Weights of a small mixture-of-experts language model, trained from scratch on English Wikipedia.
Size: 8 layers, width 320, vocabulary 8192, 20.8M parameters.
Experts: 16 experts in each of 4 layers, 192 SwiGLU neurons an expert, 2 picks a token, a softmax router.
Training: a variant of Muon for the experts, 1430M tokens, 6074 steps.
Below are experts of layer 3 (counted from 0) of a mixture-of-experts language model. Rows are named router (the router's row for the expert), gate (a neuron's input weights, with its number), up (a neuron's input weights, with its number), down (a neuron's output weights, with its number) and show model dimensions 0-159. Each number is 128 + 32 x the weight over its row's rms, rounded and kept within 0 to 255. Numbers have three digits each.
Before each expert's rows: "comes after" lists some tokens at least twice as common just before its tokens as in all text. This comes from a sample of Wikipedia text that the model never trained on. Tokens count by the router's weight.

# expert 12
comes after: " |\n", "\n", " of", ")\n", " in", "\n\n"
router:190100146112176104125080167106126172094146155101122093136134128112143129140123093119172157114122108122170113178074112181074079130124110184137114142106082145097088090140169070129216155191135109171127157100135133103150099114143177121177090149177116100151199111105129121132119125157118099118094122149111173125188162117145172125174096144160076151103055112104147118160165098086142112177140124130106130104120146201131074185152122148106095123095115093100111075146125126097162091145207085
gate9:144119112099144144093160111104182115117133116116142128174121076108147096157137108095089116117182120135106167098132158152180095101167070059079151195114163082110128095154093106161097121139100172115128174148117097114070106170089076117185127169109118121120113140083107087140170152146156208101141140102101149165082074117131141168133118162167160112146125126114176082113148078113119153118142069116145127136045101114113117053161114096112093119149100161127043148119091144154168112110125156
up9:150138100125159132166137130096090091150185128131109105064127104141072148116151143135146118124131117142157065090125162132117135181124102123191136132130097165140137147147087090164170137152109150115094100142184148143163162145139121108050172123155060133198163133192131190166082146134119160121109138157098151145170140031103117157140117176162111111079151104121160193134108106158138141091095104114107145148130089112144142128090105092150136153113140125175184124218081132160175156129119139
down9:155126104164146124107134150154146153149147132168178091121165137129096139135091119166114117138152182072085113136141143110152138118102171160116108093109137137104109125175166121101102117218186119135143127122148088144147145145098110091202107125133148166109099098110112142076082115142119077081085124091133078096100154106184145100154123156063138143122161143107189094201121162092109158181149142108096162169126169138079084089116145160152105148145128096106085129105128119137082077156073144

# expert 14
comes after: " the", " \"", " (", " and", " a", "-"
router:149151126157130098106137135131126152148099159140085090131119124101091105138108099116096110109142099090119086088147124115082157108144146123103127077155090174168091091176090136142100168009089141168132174080155093143149152186146119082159142134079106125152120118124159152090111086156116134140154197148133094192149128163141122140109141096136135105135169189172103116153078133143160200131124155110172142148155218138118092086099122126095111113191092125156110108127159144141111132141084183
gate0:084163121108050093172130165163122129152135152154141107140169142126154093144141118170136147113106118096112124166131172140106175175086142130127135091101181117141130112151089181108134122125143079164115048176119121121152135167094127050126121193110146107129126101123169144149155131117174106156087106110139147097122100088110106055111098125126123124084167103131110137145108121160075111101152193120175125145133189076122124141091195145135105174090183143111117184157191106147180118123098054
up0:116142126136172147101124121064160145053108163153177154156057191162098147109144149156171191126129147127106164107177068130152112160158140133165117170106120171147097148092150083106083123128173102090147135167065159098161133117131143102170154098176143111113182117160155141092100129120111147142122119193111102149189110155071196128105155122195150094152162104129162126094088148075069146141126168084126153141136119106082145186121155135154151104140136108134105165067174054152174108109137094
down0:178157055164146109102164125121131184108090134117103159136126157138150088103120118095081127173166044055107106158152125081162068174152130124065062114095079152111179154139168150120135126135117128087146138138137095118124146134081141159168110147153143187152091104150161153124115148100122112131129155132128092103151092126126098153095055086105096093094143113116113126172184081104154185079094105127112126129151094142112092134115145129092162158208146088175145170139092165148144151112045191

# expert 15
comes after: "0", "1", "2", "3", "5", "4"
router:193122127084142141128107167139104148074132153140107132117144179137161110098103153091133082117140116154131126122128096112138077077122094172155094125088098119058151169090138136080115107169161188103074142078168142133136127095140141108097112145119151120160129064110114108111139089206132135091110140124114172133112117127108159144152047192154079167054123071164144117123130130121179114112056118141100184064102138154096120151153125108158107107118188077145076152131087109154065093126187117
gate9:192127070165090149081099084084109160102157139184149169122122155116130153134074166127129168132079160141141190133139107129137081118133138187103197142113061112134104149115154177155129127112123148095103136161097159133147100136125132104141140157164156190128128115158150094138121090113089145112123171173077162036174142139127155100154100112072134134159129113139161081088056109142076111100145152089107133168168134138104188096129178139117132108164184088132136136121180099147073114135134089
up9:175140121120171137104059102116165150143103119155106092175144131118127089158116103114108067176153169210112110147161144093116183154132138078170162120141120125122165127172187117149146095101167115123123148059131139102152114112148133133114076104143144031147149119143115116060131094141114169166115144126154144082172093055115175143122142096094092124108179128183112082169089113169138127141166120069186160144110102120131112127093125125134180127124182101126104133132109119113163085137130198
down9:128091100195118079140188176137100129123204168180072157131113094127099150178127150124130136117102103143096113105135127154144128221158098144077119134099092131167107138098114143179104135114176134109108056192127109138103157151147072130154154126115161109221156163164170146183152042141080108146081115135140117124141173177056130154130092178135108119095107112090123111111113089131139126142139089141132113118136111141140136120089093106137141133121101132072162088160130132111137056105163135

# expert 10
comes after: " |", " (", ";", " \"", ":", "|"
router:125128124130125145137107159127118113126139175084112107148108125139114119119087154106065116128110145121085121140172123147148079141150169115162136122152108102190100113149122087114078090067146145195112055112102157155158126162112154138157123089091084122168133133060131136084116134102156150124167186143187177172100090175112101071126188107157172128110091180183099116176061084146164177138092167102182132110082086086083119128126145152134096131147111154133085164165143136149074134131132138
gate11:154193146139127082160162073132162106145109096086098098159187124163142123147107146110087085102162178125167136127124149142074115161061090097143098055095158135095083138090117135122141154163153108095140150081153144055109172163135116116047126087130151153146122079116175093141144094101116122102081103136142138120068093111142150143138134097129059110123103122114143189184179116128124120151180116169093097110114106138180178183082168131092095160104103166165132161132184147135113129130138113
up11:147160109105104062217156134127133108103133138127058103171114220145101123127072180126083079120122090096134117115136111163128133145146071105159129133085148095102099117127128151108127107072126141156117139099118077131127193139105178154103168185093125136073144058136138133151143165133117179153081151146131153126106125097077157148105133139109105126095065121197109109150139157131062161133125130164192166162081099108080176114114152125165127146098097101143037099122152104145135112081162153
down11:130034116099152123100097122101119081086144148134092092044169170113150158060076162106117145122137093062088133158163095146134148064178136172158140133183108161106120145107136094083135101063109141144097091089073154111067084113097174124099122103149146141138116096115121146134161122122127146139130094100089109185141078101092103119171140112146163180132120110142150153160165141160158138152112146071192155140171171111108139150121110136148118115098164124103139142053139097124076136149132164